config.yaml
d_model: 96
d_expert: 32
init_std_router: 0.0274
init_std_o: 0.0
init_std_up: 0.0596
grad_clip: 1.0
decay_shape: "linear"
batch_tokens: 65536
Below are experts of layer 7 (counted from 0) of a mixture-of-experts language model. Rows are named router (the router's row for the expert), down (a neuron's output weights, with its number) and show model dimensions 0-95. Each number is 500 + 40 x the weight over its row's rms, rounded and kept within 0 to 999. Numbers have three digits each.
After each expert's rows: a language model's description of what the expert responds to. This comes from a sample of Wikipedia text that the model never trained on.

# expert 17
router:475400536486511514479546476586480604463480482518580483471481554483477494433531502524489463499455478507415465490493471524531517456506532531456494529476538435456469471529498517538528436464614492438500534470587526495565525471486529535470516510476532527465465491523490471465526492495498543609
down0:474498526541490539543539576576412547462481472523512529497530370485395487511511452527450500527497484601511477513475547477496598499410488494475558521512490509526528501443534485520484521559472434489470506478531453502470513560462566447498497510520518506466500488444523548488481499518460454525
down1:488484516501542514476528468533536491404489504518442542501541537532491454566469445512514546494521563517448465561505528490511535479547481468483433494529488497424481517464489470474498522536486545504521502493455467429463462390546596620488588534485423524517474528475554497467482467557503497475
down2:497461465570446500486534531463459506457499523471541400357575539498551551499508483483513453476529503525450500485495527486553460503481536506556524473475492560470485579497504472506455556540437504481509557501494472470537524439530567472496538444533498492492410504506519519453536547574493482435
down3:525518492476601517425488502527474593490527512478473513560486467469548447507522533517458458473480530503484487531550537481446470546550424472525533466448512502539505554469519503509530521506565567466462484490517456413606481422511495511442530544557478489498429463502467434518525471450571487511
down4:439509524532503487456472445472517558564475455436532465476432515498548457477482509440483553485515582488488445542522528508476557457471563444486492433537533503531497515458529598504471547512502560504477484497441498500494521554542485540502510522486496530537487477452478434438427524473480574620
down5:502534483483441509542499476483535505509487433587620504567498515492480491548524564438503502553462511474497525458457455546466518480488533500456494531460431454534559481457514498537552484457469613526519481470498481539449549476532507449460432505505456578540511429462473480467548513493462476565
down6:455619534475518484436502545575516578542504495547578494496460456473458501495527492484569536456481534551487477593477537492533488405480506504542499502547519508487469479527505438473464528513472492553480512514531454508487455474481510475474518379516556452564502407488511474469475462516494452493
down7:454543446460553573506511531493535521539472505517569505498523524447436483513500459531493451541478429515510427485522501448527449558501503565428493437479519396472535478492495441471547492468573470515530482481570588515554478493484496522488545525519490411503501433576506468516564480472541483514
down8:552477497552483428476535519508571496472490469504466547480516533551550502469491553407519462527495546591476454396537567494486513495507523524479458495529492499523558428536443502496480483481522491486520497533478507475574540417479477412558441463483457530475457511533475502550487502500583585478
down9:457490473486454483537474438519533566522457454463517462556437473497507453553482534469505518512483513496597420466595506479504565471447549511475495459503489475548463523458495482508478500581488437439627492502494478537490578487514441539549472545488531484539494505516465534509475455542500571535
First fragments of words beginning with h, s, st, w, gr, rec, sk, inst, frequent in music and film articles, such as hip-hop and recruiting.

# expert 19
router:507431532502494585563568527518530484468476485531478501473587504531548467518442459547500456467526545530456537489455566546530517448587434521485513523510482582459532484535502450469486528483507454553493461481505505461469485451446457483503394509489495464503552515473491463458465562582479575498
down0:482500452468478582559504482505585499476461465563512483414520496562519456476498518481436497480502449539466540468498456497538539432442529498487517577513495526518507462442466544585528466509541517406450559563460515496514532474506478474530493545499462553512424499432481523549543483458475533574
down1:520514486478509575509376504489477515522401486506490471458537459482504553553508454585499474486492518601530476606508487475489539528504447482488555518529483478462520501483421445402489507586509541529511508524479500513569443521503493439521494543428517505492534468520510510471515536489430500516
down2:483504518471473525526536495519416483509506578432461487476502490517540478570522513536480483487535545568464529461564540439461508459559505558495492481512478455515525439540469530506480571524440466536427599486609502469472497495475532475492493465512483551509456519455479455429406482559482554496
down3:506464585517478513545539515492501543459467563409506513568457529462467452476442532499568559552553592467525522550491468554469543471488496505542560461506446501475515481499516439534549455508477471500514525503475473432542499459504584537401447498465525480511558477420478481520471482468485475532
down4:505509543479556560565524456548560536476485477470512522482484506530498456516389501497528442541515460536440540524473604520518551427494476558522473451406511543452552511461459488436497546525493532496474536501431553433476460476478523541515478500507576483525542482479526455446466489458513541543
down5:458492541495537541520540503423547519414507437413507519489539508515523463455466532491554481470551445535512510502519518519496467490562546518549564500431450452531474608535497514545459522526421528521467501452526423500543426449480532523524497477463464472483536446538518528547538470459451560480
down6:445474577433515554488518471422512456495540525501501504548533509463523504499481493414532504501517510442400486596539506543535554539519517534556473485459506464442476523477481558529473448503452543470520438433562499504525490511525525587447544505544492508450559494496552531513442522473474420484
down7:469407442459528537553543432470485458536534487495454442515497465521495462539503492525539476471548561509506512492512541524524417526519497560476461516563545509496467549512560480511499597495536585528525444561498524574532532497439493518479467467407569465450507495464485480472492489481433495430
down8:550536499447552565451582543500516507545518498467497451492451451514463429529500512543481488530462550524490410525490516495424480432526540568544507515486454495472496534454496482458420515520476487519485508510515522549500524530473522422536490484472521474476440526475530485462630443598473544476
down9:489549507526517520473509551439475444489554515512478475472476415463499552523488467524492547468500501499472414506570552453566510444513508553474536540533490517522407489481480474511457510576565518452552525511502459513525526614437497578490528463434523526436508546490494463469485564499495441443
Latin suffixes and fragments in taxonomic names and infobox fields, such as -idae, -ensis, -optera, Phylum, Species, Synonyms.

# expert 24
router:564461467579493490447484450531543519456510534476506483527506508467458500522431556443508529557543501490575469513584519480415470432521560579504476457543456468515522556450494528517484542530493492512512464482504461421453536458490540528455543537533470474483479416432443464468545467486462538462
down0:497558515495584475532537463504511548463447573399459541496500489506495470497410503580542528519563523508486497503506551501470504487564491543471520473466528454478471477509484439505524474525479439516584484547407476482531490397536595503431463557497528518443544499445487514527495490496476504520
down1:448535489523454511539528510519450400533474400520483511511573457514569490459482541448451482490507474429487570539563500493552475581454573528481535465548515510582558516494513533466473538509526447492491504514544537472464463500482524468546494516513520452481441527510509551487425459555438455474
down2:491465508518525505577514482458507545496500560448602517502474461496496470522405547515521564553486497444434495553435502472481473445483484513488506470525482501456452551510573543499514504534404497500467420556518580500544508406518484478503482492531548571491473456511506558474520494527472413501
down3:418501468556542468418522517508501501517499498470487480465474531500447564511510487560518477628559468553500533475517524549467511439532468417508530548493520502558527499414506424466525537500547477475524487520460461502500516490422453486499535537563487440480515512507551513478500449489500444612
down4:501571521452465471475532576529506505444547487510590501471475474497471483450465458528402530483534461495463489535448514403483480490474529542547486496562436465522493575542455488499461445477498429483538558510457500515462493540520560435573508558451511471493541476489484528505556509539506565567
down5:518495457444568527528502457463470485523505479578459481515504531479520461482523517462532455538541501452604496465644495480502484457485453527470518531483493530569500443468484598498481548563505516513567451524440509499509461378514523455472495463532527519498436537485466505535464522522495525515
down6:505530505523460459517574460490471494446531515470518501495448437512533459455468471605551483537543556423540527499534487575533497576430471499507459529465530531489526433489506454491488545577520437458555547515523556586450457435479470512495464493503477464508512508523474486541554449477437479550
down7:464526508511504440434471423550475476451479481488548452498440444507540560529514531476480530533432530502564391479394491452443504499506601574515499543524476543501496496530473520529525523462523506524543481482528508473531450487512562485573528502564459472442535500463524496517472540526544497427
down8:437514507537506474504508537486548527444529519436511484554531492487466445468565524532495493503578552504547551569498473486457531417527512469483583541454506474510592436453492489498502487455557496457434508492466456413517499458499446545535464516505532533447495436512451569540477472511462565562
down9:546477500498443462507460488564479583484535615523559543507512487450498508429416520498431514566451511531569498496490545469546506569518528519565564509453462400483522481518525518506544462463508548467439440474545525497482486490532520534485477506465517532475502523454451497429475513455466527449
Endings of non-English surnames, place names and species names, such as -aya, -ova, -ensis, -uki, often inside sports and taxonomy tables.

# expert 4
router:514452518392528470520446558452544446549507521480529442508483432525488499475558563459521523480486520467510511565429498548479544507549501479499483489461532541501556458539521471454460462447483499431509554478502474527461566496556523462462439501484550539523545528539503523533570560566537405514
down0:614495489471542515493469481533571505491520482516448495468537541524462493497480482447537539520448484533505588478476538425534499599489496554459552467435506435531481455511474429476436471541472470526598540485500481438542467483505518539472568490479544484547477510498476524443451498499513466583
down1:458565493476462487496432557531476530503560546492428486533507499443503513572499506459454496525479509554513463496472580553499548472479544486463552513514475488554467493480554536551550548494424511540515491501457471403488553469458558534510510526460450428540431447493594463539521484451449504464
down2:510506483517523506533523505512504447458475489541508486481486447440504512542563438374503508618554420417508539494510476446475479474516581491454410499468526532500495524457536527550552434550568507478520488478512490478492499415481517529519485588478454478494514584511480501497495533518478482511
down3:486522537535526453495556575469489454560484461544523460429480550567422519497506586465473523549467476490439467533570561520455477566487526477482495448491487516418443590496511518471509588537512424484458489500486488480516430414499486509517477508539515540431516557514480507512473511490475531496
down4:483518491496468482446540466542501508471484545461498560498577494498375490540444460521545521521573511475558477546472479563546552508580500552485505475513469437461513545474493454482550424542479528555501524512487497470490452448439485503551446510489526533553480457496513527469361499493476529483
down5:525539525505534463483447469515484485517459491577463522514483490535536434477459514440504456471498585491552523420518545494515427442465472491513536529517436573578516493534492493569462464488512496503546478430523464584427504500465583447521522526494460534562542488541491458538473569517472448449
down6:507504469449476480491466596460498471416506508512523559532513523563518447479514417418566439587512534513565526445508494423529526459534470418496536471521495452517524524560521539508517504498519531491563513563506467528477488437533535493487456464565504487466470421491545461518447507529553480464
down7:565483549558400512514504463499467465456467492517491479512499487509499442427537504447433477543587545482517508452520512448441516501471528560497502489470530490545416529491483556586560477515511452554518473478546519508585500529456552529467526579518484497433480437523440485538436463528501480526
down8:410447499458493437558526532522504550494522439518539530476469499498507575518480538554490521460538507553508501529465518500430531460522550507504448577462497541441537478456485529515487501473462495474497518518509420508454478438526514473467417528498522467471596488440460617492602518505505527484
down9:539490481459501511498520527471514463438457589537538530505444567508556497493437503561564533443479491489418492446509487506532467456542452572503457518467511528556476495549500499446518452496414502433516487530572445505424522529499549473526443527491545548443494550494435517543540548499432520511
Short consonant or ordinal pieces inside proper names and dates, such as Par-th-ian, T-ob-ago, L-idk-öpings, 1st/3rd endings, and year digits.

# expert 5
router:470503522513472516511509566521526529481464499496421443563541509545543450545411540437478522522476545488577534553452550518493521479468436506440500454535487552447501531556603615465506585459579525484466494484519480487504461478505504513498530518449479502525494462466460439473466482533496538481
down10:467476525568401555470457458458467540467502541524490504503447482485513460579467573466610517487528561535496483477416502479513517485484429494527546483508493448521492479548563613513544531411497496495566527472517569450484470460467498532528499460485470472543472490491522527535507476463499521447
down11:526489488459482499537522497530504456519519392547545524489512399427533527454560539497519459621516493427522449482485504549552562489454513491515458507436486502487472492499561495484453477557527432445554480492462489516463535517569483499489483472526472512515519458534480554578496455533457557560
down12:550457523457497505527508458503483459507473488547518525512552484552496533540459477498459460484534582442537525490536515474500527488475525454542572494538452537487571470472485512473552470445430469460508464517474553487426562462469551488384493511481476525434617423522521453537556521517468531472
down13:463556512494456514437542554503537451424518503474479476510560500549580422556436528493513629506499543452565548523482471487463517528495463524498460491465524518453424519478462529454485587548499523475534535538498466547450495441468460520526521527475513513533457435507552437519458503500485484451
down14:482514477568481562516463445461430554504535459460523516513433544481443517537487491557564510476552518517496513538598498536532522489450500502500484532537487487569555484510460508521469490469410540502434462413482512541475489554409504486436507507566532499485494616501507416508496511477512487478
down15:487488432507503470475526451481455527519526487591499470525477520515536531464518462536581549420481511544516456499537477466511508550498457485487543477494483503550551512542403482443496462418433463556490487489564526477574588489518527424439547458523465474500454533528523559579469525479504479540
down16:484486505501461502542517488490496491543513492473509552481521517492456492529465428486546508528422542458486493478506439563514498554486510452498442566484453490539481504457475416511485399552508527568420547546502581545521538433537461526463509439497509490533514480590484549454546481492461490613
down17:529477524474529543511523484565470498539503542506514546456449500509463418479530520513619476475536480464474546474639525509486449486568431502557476507544472485516486434488522437469418464533543485551489477474448511485498462459454500498493494546522517466453478544547525478525558552573465470466
down18:525549412414548442455450507482514484527420494497504485547577516527514523534481541483558564441520443487480534534521490505471522460440498510530503462506501465431531528513487505505525427523468545532431520500471547543456493493478466547535473610460468494444524460528470463510560513426557556534
down19:494535505505516485444554512461418541502481512487533460532385543572449503483489521451532528518465534511511458554524504463503535526445581525507503496437539577559440526451438487528464426513499443461529469445478514466601491547550518455531517542502512442545476543502462513561472462486515482515
Unit abbreviations after measurements, such as in, mm, l(iter), %, plus Thai script bytes and Greek letters, and common short prepositions.

# expert 0
router:494444558443471555419486500536554529570538506468474442506593560502466410529490522440425469515465460446515467530438463501507507504532508501461457437499497493502495539557536496550452559484582540536531538491443498451541482487500537492438526567474510506543521533484448534546532482497522454457
down0:472498521596483526457453553514457521476548468445520447499511516496482522535510441521442504448497473582528500525606540473520520526520499484485548517474600483491520529471489528440539493536544442437458575501457476501430537463421535454404525524486497531528508501468549503485529446572467491494
down1:452520478557473504495529435482508495562486507582497494530518495478484468443512504434497529558520486544592518520516401569544468556478520534523486495495468460475523551455505514517415473537521503531480536514530543441516425488518515543418523494497492542468481481421494580561380476488476478506
down2:563518536511456530474521452475480537512479464560475489554550510552496515509524551560427495580443523514452470517475381504530470503531552482525461528521533460465499481448535464577506450452491576472464473486517551444479463450457553514596495488432495502542534519497499515490517477483400477531
down3:525492476488477484524550453449518546493498521480452572503553476489540491488486503474451463569530462459511543446542508477538541571503502477463472469501568470461418538505481446381499580498490506442514484501546566521445528549486499507515524564502525557411528479453434594539473490484521548503
down4:543566527533582456513504521489477495534518452474496544488431462476506486483506476527534451522495544429486404510615537523559485488471499549513491478516543478499555457524540427495546416524483482502465506455493506513512582456532524459507488510491491556498515583438406522449479430497524557484
down5:472498510455530526534486511486497470453511574531505472531462535464390494510540541467525441470477522517535497521473505421511481534425503483503492474520446484424508587542485557553531415477459464448470478485448409470501520510537517487516558501453505473571588499547530470545556575550511516501
down6:503418499518443492518552426534491549523484488438498494529492456558479511513396561477428428498532507524497442499409552527504464561494567552496527465484526514558441499525433524524464550452464502520542553482515474530487529452558527480439580446520475474548499523551488519500519547525490449493
down7:544533518452505574511458464526525493520565482490465534517462483525522523425454440532526553486546526573507529505505476581460506479446488531575489481471485494493492486508505493554492524512518571492431477483497536505489512403526504479506470462536579548451415425502444415522537543463574480426
down8:546508476508496435498520537435500487459532538472536487512471511544558441442572506458524511464503462537549485473581392518439518490517538522518532439486446506602530535499555473502456419518515441546475503513495440562524497464513529571551500411425512513475502523538489495459490542524463492485
down9:501466467518474429500512465522458525533538475568554539449547434484520487490509454419466443559546510463542469482503507511536511495558482526525455540584527500484433475550513458442481599546478494501516520479525544469595510535449484497478510515485523449436399492530441458554507525526558484464
Month names after a day number (September, July), the ordinal suffix th in 9th, and inch marks in sports-results tables.

# expert 33
router:505487488558466429476550490531509528497508539522540561493526501451529495553439526409484527478511479454526470444576512484441466491402564576565458442530521430541438513484477501525443531479536526532565459454529452450446533498525534526502529515528444493461472533511456514454532474524439552510
down0:472543407451462575490518444448527517517530463574494441506492528437482533490557537485459520499505469511532447482598493489516529519402449510479484510455516548523518532539462564493522475490510480511529489548534424464419465404560512540463504470488478452522508472493467450553524543534482565523
down1:499504449534473494526500459551440528489560512442496555505376486558546555527517556573503455560485533507486479495518509506478461534553467511492472516528502513499552486461543549442500494536467495530464485430495428464500525437429448597526518532494472541432449529485447538499511535555469433537
down2:548468516512432477532491504461523470501407421499522480472444423476522463478515563505531525564490537453544435475648553507516478509460524457523425527487492505475458545509456547539541521516458451587575510576485457474496498470512527475501559461503512523528523484456483506538492477540504472481
down3:506412451519484549472507507506515450517513496502515493493485565424527497538556447453390533509492439463482561504579455481542501554491489514442494461535494534498472431509513555515507581504571553465489429489489466493417493537541528521528485525497468475479545546559477447453578515453521554474
down4:470511485578484505527531495437516485532452467524516533450475594453467502482510472476465480449462533454514433507544452454482507461456502565483521448537439511570487538450464468540548522506481494514522513573499439526498486407547549499494546491431527539509542509517481389531579534505458571483
down5:447477590549474484447530453568506450500519497491510504497513513450503540466515460388531512452584447493534482455522476487491508524445496502426468524511447429508497511516506507519473498512469528495542485531581504461453506525517535489584507503520527542599450566552577431516523466510422511476
down6:529501517563507466548489502505540522495387475462459514518560494504504489505481480555570554461437465443448561530458520514527534509468410483502554449482468549547507492492497449523531537559458577495456446474526470478483545438509542438509497478574531563427488569548460521471523475465450522499
down7:505488439475481551425412486522562521545515539533524512548514479530475499548491476484529512505525494484484538561539506480468458512540504483527453405438502461502522570445396527446433525556478581507503562517473513480404487526518513485475467516486561480538511441489439504535464525513512485600
down8:491509549561509473451461498534473512461491485507452498551498409480548418544566556472501522473565585495486540517504513533533490519464572409509503509474452516511538540543483443523531502501517514553510458502437399454529497480500455495425417522569520492489499427528522462529525575489488501460
down9:453513434503452451590494558602550561496542438558454491502513533539441445497529505578501461474516535459540518501535515459511483527535555480547489518563514528451515496414486470508541526457489480506428482538437506457531488514474465519533429443490428525538448547513539516515555514482463473466
Periods, quote-periods and line breaks ending sentences, plus media nouns like song, album, novel, film, episode.

# expert 52
router:447499435410503492528555506597433467532570542495527505450525583502602527438469513568539528487495494473454466510443451532497458426511495532552496550480482481521469490479457550522472483484458512460505501519497512558572501537535506519495465547439559480484490554502538454481500548471422496535
down0:502498436520529470521431588577533439498516479519507447445524469456444482492474487519588522541559489492485529452461515467500400537469451521588565529547496523462564555491494481510487516440535477472535534554485491526386442468544482505472506500563490492537522520478494518497423490528518521471
down1:502532474562484512482482487511440536500531533522538564490476503476530517509424470519494516465522474513504467519414552419492397572498512501523513530441563495513469510530448512487561491470502496508506536558469434563520484471460518558437479487471588552506479520403426490458491480465486603537
down2:492484421458480573487492475547492567510585511549506544544560520462495477554575486436464481400541530505458393510530442507513464535442559504442509529514544488467500506496512497450534533519477482511465492496417509518532507407534499518496481463497562525521482504532428559480441522495509549483
down3:495494513482412521500447477568511511462474533541537486548473554474492497534573516527542436495506479468534490467576404505546497505519425441527559565504448493419517549523503460540459559553521492552524547566527533518506467449513452541510417433457457502496461491474467455474512547482527510447
down4:519492511534470427487564563449602489486509453475478453537474469526503536515518500425479445431483472542554539467592516551513543573513517503450559423539526496488531504547483496485458558505389539431455470549489568511514507509473510421507505516540516473504477474522451521470519482495510475449
down5:519487524463539547591470406469502487578514478439538454533515478514506530563498473411486582525525506479575518530431445511497518465525412499439481495493507491520543533412495483475515531474552532552472511480455464535537468435502500470537513508529488533501493519540442522479530563416492443541
down6:560467461546516518459481474471516549521494506546496419496527521479456474542529541444541515479494558457525472462515515559495463512495529564465518538553583510494497524473521408588434500483535494474441581519479492553519437444458465454525524506499422528398483507518441425473549515486511485529
down7:516463491519482446453454469549496521569518500494586494489518517459491513547392498537486521604467564448478478458476512556511461492441494527421522502528437444462555507506511508504527522509539454471536436494481484458495597533601481570554535507472506443471507496470507509500529480420507525517
down8:487504515516520473506483496590478516527482551487472482450512474484568454468520490563461501488459518489450585471458458506543544476541436528494559497489459515535501482507520633490469528520501414496522548529451497502490506541446514453506541556490556544480453415471552549509555450458482397462
down9:422462506505510549485528458443511439643448538417497501467481544418473460465510492509541504502461530489520458491451479519544558431507518470493458485495495468547527515530510557452506507503517520569492491446539505522451465517507526461513495494431516515534537545459597543511564592488484470477
Opening syllables of longer words, often in music-album articles, like lin-er notes, co-written, sc-, dist-, Ch-allenger, Tr-ack listing.

# expert 30
router:532512511509450466432480482493506568498430546455491588497524487484527493476478513480494496504520452420541459540501440505547518560531561506496498497515528498529522571570486511510482572482390539537469554504484556472447487542511481568500578462451523427488461479514459529427485514578533555458
down2:514508508502484490548542531478439431468520482516489508526487467520526482503445557507447584503501423557573510470622430480475516482437493541514472459513468531596466460463494533457499551508453452476500469528509511506530570487537499516514515522557535449471514433508579429521536436455503444499
down3:431475509529426507398441439517485519449522498509496509545469532475503476536513486586517537507552532428485443463459519494537584584548468474486555489511502468478473561430452513521435544554462478571532502507558544515525462553488465491473485504492480450544462514551446506460465482519547562492
down4:555447518478490486499488439531541542535459519480434488395569500529509500531465555529499590491540498474522468500560431512416446522455512497467523521448528577506547517509480542500466514491583559490470475467517471446444531561536455551480524487449464490595488481502423463508517509456493503532
down5:447483470497458526526536545544522482505461457465535586509458506411553493496558569484470432557521448500473525531462468519495491492541477544491561509491452539589575540469549511566477502483486460530457487487430432530458557483470449527483442497521507491471548430433480512422492476508544509548
down6:504494512419536466532496462517523505454504519452502552451471544454548521564520485512531527502508548489531513574523559521479511518416433511518542610525418431473543472544507553535477554494399514539448471545451479453461515487524447506534429526490442517471486488443518441489517500551455499507
down7:514484498481468430535526496479484490507543457445517578499465515453529512504461472539446515499498508541526475392613532536540518545433518524573548482492508448524501495449463572530507536520455509447519485417475511479470508515474487572538518454500498406498528433571465532461543501485573541494
down8:543540484572514476498548538485532463489470456471478471487509503419504540472458469539466447541496459445532496483570400500552576461587483498539485460434459491534468543582457571522539504449556517519462538521485526507462547509438512468481442451557469519513535454484562487534495497490533509427
down9:535537520514514522479489490523504536481386489503518498508477540461553457498458461542519609553532535498572503460451490484538526538486439452573484442563479464446488535447552420515503463527482423525547490494516593442494476514520514509523526533478459480484479502513600487551495483435468446494
down10:491470483518494490482487615549503523419517465557497474583525555497520439537462512530432505426554520566446505519538446548467547468431494512466529554494533471550519505535474534516397394508502512472458447517467427478489480453495511542506503521526551498528462563529498461531484491498496534489
down11:480497519429444541483519492510474494515551424435521515562483539429546562488467513478481437547518483500569510473534521533512457540476557422545534506495461484500505531462423516459484549428446527517499467488473530489512514549566441488513525462476447566564488449463487538466505603451572522491
Pipe characters opening a new table row after a line break, mostly in football squads, athletics results and track listings; also In, On.

# expert 47
router:492497510546465409532499505543559535425483536472487492472514560480457506471454538439548521604562448495532472522587474502494523522485535551464451474558532473552539560419547483507445587472468586523511467485504518492408507466518486504470523467547508501486480499531463524455528460493490450466
down6:460534483449516479528483540522470521455451534551452435508548558525523488451470459594491537596503491476503452536485538515538530450494495565500501484474537525538554499465487426517420642491430563450532501504517487540433522494500477481516480509486514509474475514519502531570504479439431496454
down7:546522526558420501543496578523452466526415449570522472494521530517500468520426465432548508452526524550498552505571519513502587499437563506442384483486521481452521535439501470498456489498481532477501435484505453504522457515478505559516506484512459544498556510518525496490495457499584485442
down8:493486478511536540474454507508505517516514450501549495501503500506505514527563511463533464494464498513464569492465488497501461497433462453546544401426481529546578525512502486474585484464473481581508521455592415576437504478548499558447495433501452583488563528482499418531506506503452487525
down9:466518489566427502496504487522509550427514560506504464495515496487488500475451491525514505566561501530537420498645534467479474500488510563485513456464513507549509533461512513485483576516506619454522449489478470519353487496531517510523487480501492502586485513458492515500493449469484440475
down10:458471466469463413409560537569551546548535478503478522518510492489447453540477458579549489525553442496516513469530524487506516546527564474481510429495562483532568534515514511460494501504464608540474515527475491490456467519532542425561497494500487568542464499406467477452514495446464486507
down11:409518537523474537528523460483436500533505480510533479504428517541484508486380429515436503549524470527481419534541469472489535497500480498579576506514428489484529575446469477514467572518491566493471450461562472569462507479495560533575528524523520468454504471458509489460462516524543485519
down12:595483518590426475534584469513526480494524531516514467463480521505466424491441486569494475551519494532554473521580519528503560436525425540474511536538444434463482503414549472531494478482457528470570511466493471480479594539439555506480462439481499508505473518463490542492487519532507522525
down13:498486407492463456481549487487412559591469547487550554526458554448488504498429476479537460488503501487565511558496540476419545568493507487522439535532523495481511491448451488608480495498451512529512563528552510432481474546447525507471500519468497409532470490522517549449503518487552491494
down14:481506496450548557543450523412517496454561458443501575469518454454526504524518495400566511500529545516442468480475565530523518547488590524483541501474530416480483502493511528489580519493523508454500530512477550469507441522597490499553458450497514526474504463459425461487426493497518550470
down15:456479460461509524560490490474520517486440503542497502561473495453521486553512541421508574403549580547488461461492425505560515511477531448517510484480464465512455454561472541520522398565499502534498540472532536465501537544534521478610483559497491453502500475456461473444498504424495531480
Line breaks after list entries, table rows and paragraphs, especially in "See also" and name lists ending in a name or period.

# expert 28
router:522547502474522423498511508542492506537513475469449525480514585467484465485537519427523560517500587511547520436526559508548548523467532492581474511512461494426489519511457487482517443514538482517468495461433424526436512521433476429542478458598516479456452518551493421461515554469458473494
down0:417473526492487505464552488508573478432459486461554475538457490519497449547526564455455517563526477502526478503646526525530517519542469533432515497445517448453532438523518456485493454525531409467512510552522477489539526548502568479528481581488486526528515436426446495518517475504500508517
down1:506515465543501468458529457573481524537543470511536537495479545499528478523485458408571487568477544515556479431501496468554489543476468546516493426560475511515552469448495499488529516519477568506504486537564541488479527560496418497508469474496467435516516461533441425442499391584507454495
down2:542508482470423473496433511543484485507518491472505513472545558505474487564452545542567456562492489537506487530534531518513519557512548486469464501498568459485531479582529506532416442478487536487517417497520503502529446612451541490510562525481429548465490395471463444455487460535464524501
down3:410490534516465506457509526526459479545483416477488486479424530561467484485475488503556553531570431486503555530510503511495558550555554461563427508488574495507534550456484480521484461532482535516438491440403555542519479559506531456431485496506461565487477511517543508467447500559517529452
down4:473473417501413571499462501516441598492481496509552487520494500533552538489544542514530447501416474551477482452462544500508485452438486513468493440494498469473468532558532535485517417510515543544530503526573476534517513559450504469546518446566530471531459502564569455541458479548486451457
down5:401477430568531516493518549497518505506515517512575465455479473469489542448566532466567504564493479478409516492509528522457474532465568467500468454508577497478578512478494470425444514498467513545484498481591455585498464553528442470507529511517538516463452514534411523495476485481540479501
down6:497531515494541460514512423485555461445417477528480486522524536541528353482525502486567496510481483465508519399624534507515545455486545588517536512414518515515467527472439542450504476514501493499509529514483415505486443509508537484511476555518535469533521541491475485532536481457526497494
down7:484461505555536438477504437453507497504470486566561475523510528533586452560396515484515474532492488475503453503560471439493465539551481523459415505521561541466478471474523590527546535477440527481527492508546503473453490550492551451495473510552479527489550578445469490466512456497553507413
down8:577495462558506508492441437523519489439476535494524455494534484461516512539460512475517559519394577508523467515376556433545520531508464575516502485496544453515455491471490553515552520522408476483470473482543494491527556492490550547466476512446530502542476572450463505441503536482520460534
down9:529500528517558482450508420501474445511430450485550477542529514516463492521468493466514400479485420491516477523590606509437522513575504587468472495530517522473491565488525488523470516494476529509600445520461447439475500554489487460525540479522475428505492545571494479527529526500490557495
Subordinators and connectives starting clauses in prose, such as as, when, where, that, because, than, However, said, and clause commas.

# expert 13
router:532499516559539502542559517545497550483507472475460511427510529584559467518493514491457490526535427525483465487488435480477536488583466564480558485527533477468495532584485481478507451417504462526478447512511524434519476442524539462464477523511470458437522460520563497456483552580524533610
down0:564488423561499516524574503505514465534566466585545442491491522495467530527453529493433484573482481495524531511471502522469539517500489498505504538491437500514467529520485500484525539445497508493469587449494492517532493501379460413460489529516485557491461564561430451405556482515532465463
down1:429497444513459550552479511458526440628575487508531515526451469513477514527512486476478490517515443493499486488524552421595478515490533460570508520452560438487391506489523529537478439528492487456500495480536520511456501529481466520449545432530553486502508507543504539512537458532525469409
down2:463470463534559504421532433470513522471558459482486510502493573487564461453464548452530550551567497528514506442520562462457551557586535477490473526597526575526453427504447439542494540482470474486522493446498511571478491531522540486486500475466471453467513509505490452447472493469535543449
down3:524523519516487547516464489521575411471530500453545419552403518448508506514474477539493481526507470543494539520482499559507483485562532485519484483400440562457518462537502549564435528496450524487506507517481520445472588508531442484573480497480560507485535489481525439487543511566440423500
down4:472502491480518584484552460437475491596485553515580522522520512501535507468488475418527523543557464473461438549521522522474486423517500549433461515525558474481480466449493439489419468502512552447453457514456533513559504444595554495480532475537521498411517461541508511490508499477540544501
down5:540470521486520473508488537546485531567491487469485531521502467506523486445532468463447452495531492481587440527527483447518529448510511535555510474587453462461442459505558526458504548460525500522573435547437503495477529501578496526515528571546438434484499475569463576547441431478451497452
down6:554496502511570497485502536534493473487520496408503469434517474492509497529537511529594495500505504569449456536469393483511534525546508508480521528523510467478468544512477443521514492458432459397516522462497485440490435394556542519519515522525498483525480493498562467631476515559509474502
down7:527457491419537479441455484551515458450551421520525447482508437562513568560501439503539540527509471463505452536501511439544534509547490459471479476534410478463530493516534538506444561519480488500523492541582484540519543516504404541477517456486470573486565458514508514506582533526493478453
down8:442528444524502475553549562494514512530536530471453547513526515434501386533513427500538478386459451529525532522479537527449513492450518520535452468509536459596444432480513480486526490503525494510533498473504519481538523504490520415522554450576453496568486478531576486472528482468493545471
down9:439519489444480520483467498513476501524443618480492498434518465574476518446507491499511499544541426518506506512463578561438488525507508580523484462440470459517478546432451545528507461520589538567497542494496476561633496548465501473534483497498533503423504490463479486484490468508493476509
Opening pieces of words and names, such as w, De, Be, she, b(irds), often in species descriptions and place names.